Below are experts of layer 2 (counted from 0) of a mixture-of-experts language model. Rows are named router (the router's row for the expert), up (a neuron's input weights, with its number), down (a neuron's output weights, with its number) and show model dimensions 0-191. Each number is 128 + 32 x the weight over its row's rms, rounded and kept within 0 to 255. Numbers have three digits each.
After each expert's rows: "mostly gets" lists some tokens that are sent to it at least half of the time; "comes before" lists some tokens at least twice as common just after its tokens as in all text. This comes from a sample of Wikipedia text that the model never trained on. Tokens count by the router's weight.

# expert 3
router:090131139138138124064126157116143141129093167135110179147093117094167103108129154055161149143135117151096143125116151108181097176098131128117105102141103139110121133106165183124122131121112151139121040089156126207109142117130146121041131074133121151156144079138115108129118128113104115115125153123151154130134164143130145170144139110161137099127157141106122122137082118098163151127148128119064161183084186127124177082063096126074103152132176122137060199072121124136155111154163100089119239129141143089104068129101110118144188127153097139142124121108094049115149056247133111089
up1:052087121148096163173137149085138106096158120132125161131115075214175139144142129097072057176097181195153064154120124139169098117119097131138106153102145061114117091105177129157084157128100085161150065151172113131114149096158180159044140105147146133163122086125136170130147149158165151169148148147177081133121135109139153134163058095139129179107128110101122073126141144104088160083144104128181141094098097196131132101122109119127080127129131164123134135164170124156106127118109140170150154124197112085102117125062062137130097171163178087122121137112145073097098111176114169126
down1:110195143180127056180126127105114166129077111133084182141156123129161148144124159164169102131191167151163158110163152134184119150127159117076094149151091149106061147070119135105110093106187183130114206156085114140069137136129129083140183104127066141148094086145067126085091154161127158137150131142116164099126095087142132142169112085112090148112119123146133043127110142101156155136109114081120062164123137155112207114126125161132156162160126092155055127095111113143115069170113147148188160136137132125128163110170126163147125104146092066115140083128081134159137159142099075070
up2:078151144131139106082060061122123174103136167076153151125105133114086147062122074116100140126120114128134056146115155135138146099121133091165169153148114138162134027123141181109106111115093100152108117107104124215160141125073216184214153179134141126128096139135133083127190109121090136128127187137101125158097134123083190123107125135146139129131124078172121090114070097164148181126087138133131075145136130141177165066125179197111118115127165144091092153147138096133114122161155125124117118141168180110118139108122126096104118113172069079190118152106109142141066141166125165149
down2:154147145143117090121153128163125139155116127166155080152185090106186127061130106113136149089188091097126112112117098113165158153130151128209101155120119155126155040083123122097138157102147123061108127126106092107178144116164113099127179127145141132200105137133072083164169122088073144145161191122121137181105226124105131094143108156116193104158149099100133132085104152134139069108179101097122169157143156141130142142159128183142104095126110072128088130119074093117127089113117108150119196087131120052170167089126090086135143115202144139184091133088127116093109123139154123189
up3:151106149101155152122099172081050072105116130119067109154146124136091128125110165128170142089144117094138117191156119168108112136138150152150097142068115122121090106148129128116152125119096122073138095090214101146134098157078121109143123183144128124100181221201147144166173163183143124162055107161140105098129134115177121139153112157125168142152167116085128140105116114153063163113091161176134150103111150152093163077120113147122238134092143151140114070128119157155132111074209081073153170139167154118078126130153115109073126108135123146095120130119117095134189135112080127081
down3:167155155127140155109089140136151082124095058133099139090149208109180093128122150178126097088110117101159110162124114134111145143175098151167139118138088131110103052083127102064131068169167166104137117175111140114101150150124121104078105124132059051146143162137050099133119114173130132124115144169124128107150130103096130086117199126171188181121158138138072155088127104162126158147127174099178121106146191102084104095206097107143164167167128156157114102098106065188169140164134098162143148079171117156101138119172144093108097091141082155145081149180157171156124113129127108126
mostly gets: "ation", "ity", "ment", "ion", "tion", "ance"
comes before: " of", ",", ":", ".", " and", " in"

# expert 29
router:147126128123036125180138169143148109135196137121086104109120160178141152097141154117135092141085092122126145149105113114229141082086139131138064091153116112106129129123134165147092194149101108124097125133104145138129089133142121214111110120125141150135123196118076106146121076167195116119124096100133170131128109094144104116142043061127144099058137150136139123124172126152110166174145181135096110062085149145135146115152152123160134097039134067110087118029140169107114195153155110141080109126098095183144082093100116122154153147146113166128143123162092122134140091094101149106
up0:080155122116071117103157094179116138152117097100139102091166110110154070173056159170127124111175131140097146156178145177200126109083104117138117123219161143086081151123105129120115119159135097192124126124162172069128133165160158116141106141175080151108137103123098093087152101136103076156127103064159132115137110118170181151137115173069116169125168125104113093084127119127088149124104173101087147128184133081130069110093185100155147143110163092080093113121123101125143166165172100062191151129145132052145108136158126055151140118099110108122099146105105087140158091170193113115
down0:146145111118096124084116120087089091156125110135130101075119132073146132142100134139108126121132144157116138194181107156131101143134117116122190156136119157106111145185105128095178080112127117142143052155167147080131206188195108080189169121162084131145111126212150133096107156158135078106124178107119113129140161135145088118146088107084126174112179104153108157075118142145140208149107137148112139150164170073117065148154101097125196128137148133092135123139143110127138185141124147094148133106091111052183134109086101067148147130081109124147046138128178090151159086176119191085
up1:143113129109099132127091131119137134160101204113139064110121108159139097119070145107216152165169132164158139089141142104095175128113161123166127072061073090166164144107159087151172127176096113121122099137159133135142152143119144134127118134123147125090110153112194193131065108123148099226087122151135111126120148148141126148137113198159098118131094003190139119142116112187150146107129179119183129107132110128113147172151096147122168090083105142197151166097121180174103086146161091117098098121064142123151128145130101122129192123174127131120127126125113132131118171129124124032
down1:187136135135170094082082119158129131102108148148083113121112112108107106161111121112184126128144174144079174082163111069105112163183140124115157084073106072118126100146104090130139108126175150120138128110134138077131116167056152122159139143073115116151105074159159149126107152114130144142121172162150063133112129131176149105142123138134129139111090094209154104073126068159156139146164135071187162154123128089073140188121207128189144120117132160212160164133106152172164099124122076170152089141093133124167123131153134075099143154187115079140070162087151121070142179141114143057
up2:145100141133157129095140194084144127104180110140144110090122146157123113123177115131144143116153069193197154134137214124115150163087089120166086128117152142177127092100141096077128163132149147142142128162144115155123116072133171127124164121167210126140150143075143131099133137148138081178130184057132104106114122078110161079101139128109133108147109160127148105226086109111084148136061143105130112137090155121148128133168129060123097072129100151152127117157116214139123201146081081147134193125136141152140120110122087161126150173087078115088137183147104198137139094156096163185
down2:108137130061148134172127143177116123154125125075108133155156156112150113146162158153148156149113175108134150176144128152136085169202127119157172179114124077126111086082083125134165149177106079091173135119157154161133111109139118128175164102125169151171106169118094142177137148099042110089109094068094082161120137165122131090145114115019119137101119150181128108099167086061114115093166146117162084064168129127089159111129205093111191132140110078096136106145168105142144157114082098086087105103115107078191119155080160134116093120104092117143131144150156122088127116166107059137
mostly gets: ",", " and", "),", " which", " or", " who"
comes before: " and", " the", " ", " a", " which", " 19"

# expert 65
router:154140114120134127089116151150089128141108114094100139056136083111162121122119177019121140134155145138155057128158177142182141199109194134114097063130108117130112135134113167142146095149097151119162120143134123106146116140156203153094110090128100127106145144120043108163147059121187098144138184103148135105121162147120057101139112128118112097113153099145149120163083099117138106147149130134105156128132162089123187131062070130102130110146143064136129139102075084145130085154125102055172185122165135138175142098123132147131177125104174040169129197136110099156124132099210139149
up0:100101152128145178074151126167099111130139161112137109081171113161098062136175143119152180140174101172094098096105181126174134196150129113186096153053143159166159095126122120107117131144147113140136139069161078134164117178097142141090121093159111200083152105135146133108149097122098174139147137097070134096126115122088140163116144138110128124134138187126164081096086106160054117141124134202132163150108168131140092128070157171063139113153096082095121104149124162138177113092120041110167189115101178110138146136089123112122092070074079112155138163148086188102168117100093135121
down0:073186169130098117151105138128139053113130152084121158069146081158100121098131081177103124133107096132156153099125123089174150145159159092094180077102110113168109111084087119184150124145184135110107067180166128114118105118141163141094128136115144062141135146137153117170109136151091118151093098101139149145151138053149197051102160154125140121159194108138097123083107126152096140154168129112135088098090194140091072110135197166158138100115132193118129125106172090087086201159142123129115133100138085161105154150179090150194100169140110141144119119191190094150090127109104152123
up1:105142141123133083133113121170107167116101166092121130115123092148129152128134168142164131126149138116190082129121077060185131118124144136058085115121116114146124100136149167166108097176123103151207126108156191123079145103128169173149191129108156154105154099149118104081035152150088151187188165115100086133126128169079036133113138143155131159149126097130102187139160097140127131133140146154150127148139140071111137171095144092174055135108115151114087193158126135143116087101089088087130158153175128159116166101142121107114119099134130123009111083139159064104071135091148135141
down1:170136106150196111123117099144085149141114134126151168144122144120072167143133111151105142160147051136123150167160137133104132173127185106073116116124052157103099093135093111077128137090092194175112085198085116135124117096125132069125122107059173196094134111107134148110127106157128176084162109125095191219117136128144120141196124161167116103170102137154140168169106183138146137125101100133133126193121125135093175144158119136141146109182135111099104176131082074106105075184130123119137117092127166109095113127152155157087085140140095161168151073080098132124143062064173092094
up2:123100127126124150160115132105165123120143175109173126122118121226169146114128163100105129118102114100106064149065077163104111126111135128116092139120083129127087151151142119159099080099124159165110120176105121170162086193148123196167165122152187094135127092111158114119159179143079099112145180118173159165129172138085085147102109151129147150128152091124135112154145158191123096119140198147131145097080126109132140110124158128100109157102085072188084142093122109137134175103175141155080113145099125209103116119085183168122088072133107058220101122136167102134080080187123184149
down2:105133120148176114086111103138145122120104155142176134123159110171120140108122127119078132138156099170147087151102188123135085156155145099137066125071085181126118108153145085137138097089190092116106109097108159195145188192166150175113150105116086180143144056136097097116135142163183105085169142104117112161134151094126103122176092128119206061061147109142202109138113139140120116112136112127122175143080182170116115139121099158145108145173114084099158135115112103074126128087083139144084153143115158160126144122104193147111151118035072154158098150100064114127147182126161171062
mostly gets: " part", "ction", " time", "ation", " University", " States"
comes before: " of", "s", ",", ".", " in", " to"

# expert 59
router:122133129130113130122091166155118158137151142149076129107106119130134144115069161093120123117110066152141107134155136106109164145102083128133126082111127134175145134071085213055172145094147195102078174177084149141114109145127102100115150201131113056080131131117179160170112148152177175176137101112106151120121138187100179122124102137120123113148128138112052132117130122121150168103093075100124173122147060085115126156077110164133092167163146103097148110102166146160122065168134161126138134137177133175174074095094125096089100140080156068186110124127066153100172065089173171138
up0:145161120113131091120140097194150117140145156135058150169142154126104175114123091116132156136186140106098149159175135148189137103113177146124200164148161156136069127143146057078087057106185093115139137133156159137147166162103131103110132119121130122094094101151121151143166124101162097081083107029168127148138183118155174148172106128121074124124132120138100136084173185131077122095139116099122114128114138140186127127132097128141133086128208153128143093099126088189130090076143144043158087157082127094124147093200073122151168104090101123118165144156166154095146149169181152099
down0:146116114137131118194212185174150051132173144104113148135134147127113149163117170133135134107165085137159172088150080168170100134162159122107151147096184106059133168148115050100143139091161060078140123088180126127092138116130177117090129134149111098130149137156097146111109128115177154117051137087150178138117180132111138118145113152112155090093099095085082106188147166091143124083129120160177076122114117159139103141105096136146179086135114106103103157128192134104156116120135134100110080110058124092113106129160157153080163069094129189116140128095154081164209181119121091099
up1:088187128086106137160234067107118127106212170117130108135122081103125123087072154139179116132112144123134106125157127092117129152114103137082159148060142162171142133105116130177129140154056124121140124129119094087136126183118199124112113135141156175125130085102124165120144167141116162131153111122163125123112074114022086098098089165151099197093115122132097167121111150122155164114144111120162091195127118120084067114152084128137198165135132147094119097103142151175139181086124145127132147077140155115154069122098145096188169129160133133066142115118153099080094123077182083113
down1:060201139140155146105153127122140156119194127096126103136077140170118103175180109070130103113143154152086157158105104187121176136111092144069157121141068169128105097102100140142127087175109153151128144143179078082124177150118132117082110157139082166128120080101105157129140139112133125146124194085151156138145151090148076113141115094113140107093118161181088107150082147076136161091135112115103142129091133141078139093076114148164138126205088053199174115169132144117100126078131085177175129159141083103154134195182164068186143094098079116137148152057130127124145121122137097117
up2:162145126159094112186141143161160135123109134065164083171108151140119106130082154081098151165081097102140134157045129144144154180107129141131105116107161203158028145062117122145118146122123077143087127124085121072124131169104143147076131162101134100151127097123107143140192126151110132117141078133102112110115142132108047123164160131115108216140102118101146170122119222123123065092070176118119158098156148131106109145100082134124146037163129137168154094126108130166154114100181162156111135101109084138173119143095171143165162110126032115118188116154146129123116118148122146154
down2:097110142111135100140133135191125125117139107113156075111114110130105098133065081164111129137116163068142143106112144210107114130150139141138165132100113120131158113171137146116112142127127162113153141080121114107110112095168122162050105047139103126160117167160094146122110118091132128131094156172117128138080143148118109140143120071131114158141102195141124194178097135175141106110175086118127190139124092141131154075123180128166136049101052115128129152116119036064110182120109183129190176148098195113072140129157084117127131135215082086159189097168079123111121158171082117119
mostly gets: " 19", " 1", " 2", " 0", " 4", " 18"
comes before: " |", ".", ",", ")", "–", ";"

# expert 2
router:144137117127140132128158155093130124126068109104091137125130174156157148172123129163016125161182183125101134109064102163133119093096119126135184117125163111166129108178134176137173104107118108158078169175111144092123168144121085132157144111186120159172131091116129150156103145168070089092143149151139062148136086141108094139125127074108113152161087200151084116179139129101151127154149038117070142070142090086191059131097113104118135115086137132161069103168144109106133068152124123146174158108111135156134136055101122149074139134132115157101111100147146043126142121172094105166
up0:145150116116076148160128143108095080124164147196139192131113139101106148128062095133123087124143096146162112117117109202153078110149109123104121069111105150129137187120147140116116087083122112075106108135127153120104145066100101121132118142115189098149141092126128108074125168209185125092134122093110126128136159069110062164122088116210128158091091130092140164130123126089131155181110177122122060142163076126154131162120154115114114099040109158149117166138122204129155087177142148163158201157171105148161058169126174155135159119170096179093111102151085108141169115139163122153
down0:083165081121143149099255096132123150127060125161169101149148166127170156140145089132140179102131091147103175105137086132101166121086207126078164102184111109148154114140111148145084121109161145198101133136131243122119202122129087128123125083093159124117123100095126145187173153117115092114139083116117070141100116118132146171085172108102127111159141168074170098104157129123107080092157188103123119122122182104111134121133131122138087132102156112108118147166129157142150081205081076109160123135130141152157085082162113165086103111130107089132085143156139116091099149128177126103
up1:149139154162087104174113159161186079118022146155189088145142163095157157096072101123100124125115090110126131147115124143149109152119163127099090127183101096137169133088167141155124178182076120191133190134136080126085121163128156107072097133165113096164178075084103153106112111152161145106128123150165112125146092166117132139139096125113089086123158124162131109146127136133081054161154124138110167120128089179153141102194152137095142062105092136102130150138063134172039121172095164177117094145179102095180113126169190165108157096149134123121144166136194120102152110155139106124
down1:137162154111178138133121112155134097129167145091170132146110119130153107121127121115113081128149074102163077191116092112119145134125102177109148178130134139091102143170156162110083126143095082098115163136138144063099228141136121119133092056124080104094165122135134159125153107113141157099133114111076116154127162122136133170147169113170126214179142175130039203173155146097157138121130114109186175134182075112116104097130136115138190176153099112066152142161117123098172178132111132129124168091096120086117134118099094076106149192190094071096136104092073147133093149099098187158
up2:132143169126196153140177131080100119138140130131173121121106118125104129142178099156150087142092131057174142172129146162107170132117136124133103113110144063135160086191064098086129152131142174146115100129144173152149141165140140089142101111199164139151126152131094134169116151065126171131125086152128084209091174142107138118146153150135105198182053111154132064123090129115093135137116149135107124157052110123127148075081133142127140101149172197108100168163109103154067199171158076120129103191103148152115129159137046103102148094098135160172115129104094153139076100082132133105
down2:155089100136155197112123199115094140137193061141089133131111121171135115094153170145089125138141106209125144137116118125110136125133122061159091171110085092179127129139129122161135107191166074118058161115093110065104079085110145128126168119132143140121071094139151056153125113178146119113161188110178160115137124095126121071124074099143182062097148089097117139121138126166106148140091105162104100109113095176156084190159082131132092118132159175087119069100106120125105144151141100132161135103151103152158127114112084179164128173115109133139121179226137112162130089190150118151
mostly gets: "\n", "==", "|", " ==", ".", "″"
comes before: "\n", "|", "-", "==", "The", "==="

# expert 35
router:097118134137141115100131135161105138133124142115196128116139135145123095122154092165087145112160151108165148146055117017129118152141185142150093134135087120110122180018128132144117158150143086160101174172126131075160101137139121158158114119154121144163102146135096081106096162152064090142160105088104150126127108101122102127100144140140160149091165066117198090144117136099139126097123170121148156137143101069153134127135208109189101165079137110166131106059220175129135157116094146109112099170102131161141055157172112091136146136112105110113158216173084098123115144136075116168
up0:160136139105162085155149104124123112093163211120156128108182115082119150137108141128184095129159104164165170147111137128131150095143130129161188113108122113127174215112100111085123165141119126113097202111079181111175087202112112113137087112178160190102149173085121119083153100141121148116155097190132183120164144194157145140117131162146163096126188193112097116103105128144176129115128152171100093122080192063134093100131093112123161136090118155106142087087132123106098118098156113102111124142097093122134133090147106122128074113138111098102203204174107055133137193111153165121
down0:162145144096185104157156179118150051113212107154130183070110128112112216111187167144146116074125103121109112120078117115057122091119079139095151136151122094090109108163133160157136164138148180101157152076156194100075126128161140145135133104138127126175123125141177089134166145104154075097155104144149135086141102152095111176161096155134127119122141114093168180084073056134191120151160116124108147132078167129185150146106118161117137111136150142100117113077160178116093074129086145159141118147129080114172156090082086114168118101063142076094077098140101109153116180146099134113
up1:132140113116090064125109169203144081118105094131102082090096122132120115106097118145119201124141131133180138090088110157158155141129125131188082085121139156153089095077178140124146103078120156190121135094159072135100068161102126123121125159113159167136132135131173147174139094128112073144085136068135114151148117151063158133166131184146167152154060090143153153152148187137079175140109170105135128117153121208171129158157174068062153179101074109100149140137170099112094175132106104118087137106152161156130123183111053103113125141193085140132161132176070104141133140144152121104
down1:061136088154129116149152135105159201128164121142126196123133092150113123071161149163075159122121185118109173138155161092118135123129135171148136147150079053135097174139132127126105158119095126143163154150151129104128146111213156194163146107135103158148083091132152079158120134084095098055156110127148111118164175091101131144131064029093143102150104104160173110107065093101160132107170115146120161185083081104069126123107133166133105102113130118122132130152127134095171097108068120156148069123070140164086141134109133096061107173142106174144124156089096142096088197102110133164
up2:057141156171125126113128126102118093143128183106162143145203096143148132099068155095139140135144106112166167116070092121141173131162132116135116193137120143106140132097106135080095104154101079098130208131097148114115126141109087155126116157172106139148160133144150147170098214160193135115191081172106176070140103147083177185096139100133121133093087122098149149159112076130135141145113147124127147172165128118112127125195062104077079141076097077129104162113147155114077141095145224116125123111126058087136143119094111122174123144156060090172162122089141111096156153109112189120
down2:127196140156135163088152088119139109129120154093108119087155102129159127071130096092185117170106130078059152125099126121142176106180111145109070129146088130099181190102147098110108138133140099103163197147115182089159122113168087157079059127139124200112140113156127160109144139171130182108176107167097160175087089138130150136164157132151084105160152133114192113157048157090132094164154112092134112141135136149043091120121115145121113173104145112119161069165174180141131086074136126041115189136086122174166119137115097101125149112160131086121106101126119162116085179106124107112
mostly gets: " and", " to", "ly", "w", " from", " were"
comes before: " the", " ", " be", " a", " re", " have"

# expert 77
router:147128132124174136113132156109125114130115122126108153132116146149155142178134128163091093139161177130119114125094086141127084131108173120128161072116119127173120085175157170150173098125059085131109119153194135081171169153109068163155124115232118099182112126121104162138132134128154089099135173102161056138133105127174165000134155079106095118120105209100111115132132158093139117183149135126145072082094128059153120136146097126105174100093124134174120101121088097176084074181114108142150160141104120180120070148135123133167131131132106096154131071111192099133146128173111089174
up0:135084139108152155184149173078170158083169122069154129163122104076156069125067054129203143127128158111147129107117077122107079115093139109148084107160088068135117124060063178169138143195082145143129071170193114170164100115093108165138147108154149136107111076099170180128124115128089127164115094129172139130130159148169176167122148155163098141127117169142165075171167137100105112169092105142171114091162052137106138162158102167135190104107183079136151119094132129194114097118143121148125131114152165107136190139176067125140135127111115155105155136094103145139112144134117137137
down0:176139089163159163135191187141166105139137075131150131057111144079140062097173122101136116119108115158143139153171072079114174122131109111095087187123105111134125126126112124111134154116099162114139107112189085134189161092082121088133188134120131086173082139113158174074105120111101143156088093164160123166112119085118119119138116115152180091102203152162130086079184153142177108151139127121115107176140097174076153171079113116191147082087180125149164121075097104127135177112152133162147068066128133130088097146156103147149079112142105096133083148058143180110153118163103141092
up1:111157105105080149153123112088143099115170159173199127130121163122156195108106127119023137116082186121145091103124110161121118127142150122132105174113112207091130147137164158130141124082099166091114112063103118167121177110091086082187153131173152120168159114094117089171112149160120095105148138138113094100148148153128068104158174113192100186139118204104120124169103123105171137132091128123060090107129081114173160140123131111125134089070107140159145135150109116155142109133196195205179139141161119121151081069112157142159177122099102141085138130108080059153142108154120137135
down1:105089080094137159068155114110107141142109103140165111087136088075083162139108160116069150121073126082107151099149077185161135129084197064123159197136142173073123151139126122154116114082154082170112080074125155133162197123106131074166083147124191113212167095121145179118133133161134185090151149180135132181092116163177088145130142102162130122134152136099172129097135138094136114136132114061106150110175124116148159161151087126139053093128094135150097173120128131128173116119115144128151107102133179148200161080184156114092122110165122165131087172099146116159163136101136108097
up2:090145104125138161144159114123096073117162044096126140143138120121152128146120152071126146130193180096126089144088115121128124105141061156130146097137085171086189146113181137151119139072160154176174140139139120105130131196212114183135133058211050101161118153125137155090111160070175103174133095147068112210157195147089111111156124168107118133144102140092109141145152123126150110067116132133138127098155131072135065166140115129163143171150106113074103135147143168131117148109116108107155100115117156135097139125115176109071139100159122095081134093068178111133070101122140123175
down2:114151115196149127191134112074157100095146123114122171136135164100115118096139160080163124182115134118131100099164137147159098153148136139145130183153160113146157067130086112149138149096131096106181166122138174088142150110161103090098169159162155071174100174097116124135146122082114133130094101154038056037137116168181181126075120112128141131161032075132135135130196106149172061167137134105112172163171119134162169106139106133130195136121142125117168143158127137115062110127105127121129101117075132101122128042130095134089166134078142127115113120176098109104147098158155074151
mostly gets: "|", "\n", "ian", "ish", " his", " States"
comes before: "|", "-", "\n", "==", "The", "==="

# expert 79
router:127122141129106130126108128135129162140182151153104143137105095153146150105059169115133144143105066147125123138157160116102148158146078132111095073099121159185117118110100184081136164095155185091063175154102150136090098139147123085097116175120129076104125112112169149163120157154101181197122116087122143121166114192083189137100100173114128105144095108099077122118170110097162173126135152114132148129134071079114127149085116165096111160158146075074144081103186099182096063199110148134123157133162134172146071081114123088086120137135162050183115119122079140116151046131177171131
up0:113203134079143170157095120116124101105068144159138163120089112139104099106127165125139107054121136125131134147132116116159107113177200146137104091080128143106193127104159078076066108131108168131125135084077126190126146098141113112123141145090089137106110224132204160072167163129181117175138107113081091174158129098137166133141134153195094152121151169128080097122117108128111213158198131111166117155113129106120170159078149126148163138102058130194118131114163117104143038132052123107135148106139084121121157150087146121160108123144165125148134139095122106102126108108159074104
down0:153069092200095153129105153139131161166127145155103123119148137143035126123127097099168135172148156156120129180127067140159169148154148075126068094136174148133146058109067096090157170144147135085115142144096094138123096155111139171130139089105155142201157153128112112140104118167152126149150104147105050141135064110147138131118124064108093124141169161085140139185170122171150113073123119164180076145076110085093136122120140125134128087117110106095146123103064072125162123110105196124147135131106080114107190059114172144109149098156162177063151093131155152082172118113153148186
up1:090112093142159127165157091105099161178159103180149150111148160067078137114110113102088136164113139113147110149131108078084138147117157171145125139106153162149124118146153118142118129130087200080144130129165179086117113038163127118106084133111198096122152144132119128174155107114055097199112127117104102129110170127135154088129062120170142138147099176196138115177059091121159105168134158132119080170187138081127091093126136100091102122112171085083119123111169070172181153136151117116069097075130142143076120125129102119130164119158206106157211089118115096187117116153126162131
down1:097090128150124133109187166104093078093129125141161121150104145152119123099142134115185134150170142120148184133142182117136138072121126085119151097094158134193140108097155158144130226145160132132097122132166116174107139100084103073162092106131129134169157101151097139151057156110130139115143135172118125088112097174082048096076140156085116062114126152093153155128096111136149083114107062147118134179123102181156160178141096134169125099139160135143133130097072162077141074143135142154121158088149149087134157184194120191083069074127091158082097082087199145154080114120113146149
up2:121162115148123113159142197100173164116159125116089171132182155129117124186055189174154148125126147111136150142070140126143055107155090137119152125094085139119146089075138135109191115113096146147127173149081078132094130226121126124158130148116168173106150082109162139075201122167162111204129158133112196094130091073137136143124123163131089138131071169051128115100126162103065153134171141084169095104138116155113135086106080134131094105128092106087126049106110110125093160129100140107121103097150136161135040117137172157170090134091105132107150178120104146121129104125122100131
down2:168121064066165162103086077072137168164114105189145142061113151111083118132206163122107123159087171133153128184079142093100132128089123109066128111103098122068124129171170192151108121102078168092131163124165112090144141095091112182048156120151145086076121102114141108178155102147099164110104137163071161094126128128135085145137129125091124193139150139164113121089086130130120122140087141114155145117122089131129134129192164130152095159111159105121184160135136181152084145102063133150160072163130147170147108175134135130108147171178155146119117100123074161079114153086176172099
mostly gets: " 19", " 1", " 2", " 0", " 4", " 18"
comes before: " |", ".", ",", ")", "–", ";"

# expert 14
router:153143122124095132142118106162027151129195169119151070144076096111096095130116138074162107142113155121148106100159160198142109121131149127157106184101139097107122119155160059144099175172128162156119105173175147194171177159119094181144120166109100102127119109123104101130111093175124083144140184118175148136133181212102122146118064136104136154069148066125180115136139098118140125160136144136143118097124157102131130163094101155107166148139092125092159139084095119123111086083063131079095151082118078107195093083125203144126159105083112085154147113065097140125156162108090147122
up0:156147134119154074108117171181136126153114140109160155146133126130059109121163179227092129155051177087145057101189097085115097161060118076086174156106126102105142106115142101111120079118105117143118147125111171100135096115165122171177172069155114122149121150105088090139145194092116132134145170108073094101132160149183118107119152172151128126159078115110148139201152047152129137092093174149164099104130087138099161144140170130143119132103101108160096124089116142130137143171138158112155121110088096111132134167077126121072162141091068132226164083130118135166107161137119114149
down0:093103083146149082176143114148173116157174139101112111204132108139124107138109106173168154158100162134152114107151132117047126167090133143114105190156146095099099165059115132180124113141164103109162067184104121058109079148107213151167110102140074097089120146158091135136116170101116153121139146114078095122131145157142090081115154100110091134188122128177118114159167097084132124101101132167087142131125099154121135137150091112149103192171111141166126068107157088127154124166119059118159164136103149194133131146143111211099132099131089119191105089049142111172100145079163153131
up1:058117170131183097132150117084186068109136163046109070126115144148141090190130171130161118172079141131165138094104097161149136135127124080104132160212145134184109059162123129099134141074101121189150201207111143105075157095133131138148113124121142106103136151134158148100153090164169156142129132152143164160120161123158133120133140140153129140148106103083097063146167118129089175163137080101183134129184116108107158170185135079132172134109115085125081079074135145128089143087147179111070132112134051057119140174126137134127135171143152117136109126118099126094141122135141115065
down1:132076094182158100114114134129130096122116113078107161103099158146168097102121132146127180145073095183126135122124135106160138146121119116160133111164124130159137055134151201133168169050088141058146202170111078148114113121077167107162113149090087142109087134129127110100158181150148158095154151159125078154174126135113115129114113104126195200113125149144118101059236106107134099113143156133121142163152118174128103152164115149109163110087150205135110045104133148146117117075188138101164119150101098099089104088092098117144112205076109122129146129096122137110120120096194120099
up2:124167135114149098166131149188155157110181106133140138103202051132067167136090059102142175101161108089132097103122051151162122127142135110111134103134111160113123111146117178151117044099125162158096106101122155162147132148078136139161112144148143149113106111138100117140176111164133127187149135146134120143107076155133059125115148105143142148098082171142176118133124102120206164186131092182095092154114065103178150155066128120121198120119124150119051080142188123108080159119113120102091121128167153052141157096187128134098119120075103081132087183083106159126115081150157114127
down2:089122144137123118169157095082147110132131152136133122192130136108132126098123123090095138101124077156159153125124123107100120116145160144168077113157098110102160167029067090164109123161053098072184111107085184128138114140166110153064108140133099141126133137081118076143113146116094127104170171103132132111116148066156150124167114155135143185090168170135082115154168176143148090066170128120130101135145124143141201134138104176133109110120142173080165165094111148099129148177103151135077136115162207071105165102176195124185103169121136135090107096161169124100101124175051156185
mostly gets: "ing", " with", "ate", "ve", "ive", "ver"
comes before: " the", " to", "ly", " in", " by", " a"

# expert 72
router:123129133121140136140108074116080121137135136142080151140127117090117161129105121059117180109088087160126093137167115136131163176104115120124094082127097154176133118106100191090152142120131169080075142181133133121131089144129106109117148204117098026143133116096188131143098142159090135192137088096141191141118164206135148120127122124119157095186141123085067099111183109049158129147145118127082167103133148071124114111102105169095148165152167066105167130119195116178102065165132135158104129125176167167151094097138158128112133107081188073166148116095068130120109062148137123136
up0:181120154096140111129170171094137158144105125177182147101107157110092120180117092100143072121134106113114182111135113166177096118125152121127076109123174161121125118121143129122066172092113136152155135131110090139077103152192110084101214102129146143111103198122152060163090183130127125209178147123075133152132147113152121174129110126177174121198113166119122165057130117114045185119146122130136098137115130134193095119181149173096175066145112128141163099074140122148112106131094152087154097149119134068168167155070073114105112182122122100143163090178129133103144129109152103107
down0:169149131155129114135142140125115134127141130139178109146101112129170083112099101134080108145114154168108115116099186154131118093134086157118056097166172120160165160130078158171066053114160126135095130116127160187108127140083172095097187037105071108184068152078128128097108167125126184089132157176119146119193130168187115165096103134107181081134160109134076151098163104160139121121129162125114095137090170099189117117127147135225138186201158074105166158107135140116065114065160139130139097086131082089172116127138119105088136150119165141133132120146141166099102117130114128120
up1:099124152141160122103127136142134075153172134172177126165114165114127068146098114069176126106116109168143129142149132143202116145161054114126090114177139104126104080148167147077103136164174084215179153099156088126129144170161102153105140186113165125069124121162141185154119096144072118216077159115120097119146120174103112157173106165112062141145098102077182096129113106165125053114145133127131132142103146078136162106153122074100077140123176152140131142082169151120164089131087089127080154133156156083114177133151132101169094102165121154111121146099045135146120096143165164112
down1:131082122090083154147131131123140102104195124068170137123130115086117136094124139135151165111155088083136141162152179130154120156165157076166090113140100106110138070114181143098134059190127134163170058084146147112108100075142147121127130098100137145139108108108070081118107137117168157072161101151104143179121094119173135099128112129178130105085136134142123121185074132097083143173159156111186106190064144162135171121147089097189144160132122168175110136130091095118144152178169093093152081189103136167062139122154103141198153069180141161096147120171139152145115162089070125091
up2:095119082134161147141106223146068155109205150162153155076152126087120132138094109129166128081131159171145096131106138180140181140127121128142130154079099163152109116155161148136097130079099092152095089084073092124106132148131112132145095165163122185086096188133152124147181111105156150174142142079135158137129162164148110141141093158120112127125065148108176123116153155200130110156114185140111078098146161118204184069106074148106098068115144114122131108115151093133067168187112116093094086179138125062100161128105091066120127078185133096155074130131134138151146133156126155174
down2:131132129114107114103069141082143123124150157143075152114109164149151136138129109094127100043139120101144132145145150156085102087152111152168146113101121159152200155092065129139150108164173108137110187152098156073179090126146123049157149114121151156112098111125121156133116141125082178177156140160098133142111109100192132070093119165103123110119137126192064130108122136147063102061124158185183134128102090120108127140125135164186131138134135097085131138100068163179146137148076124122161168143159127175109117100189154116109114177106078100108111050098096188107147080179081165052
mostly gets: " 19", " 18", "1", "5", "\"", "3"
comes before: " |", ".", ",", ")", "–", "%"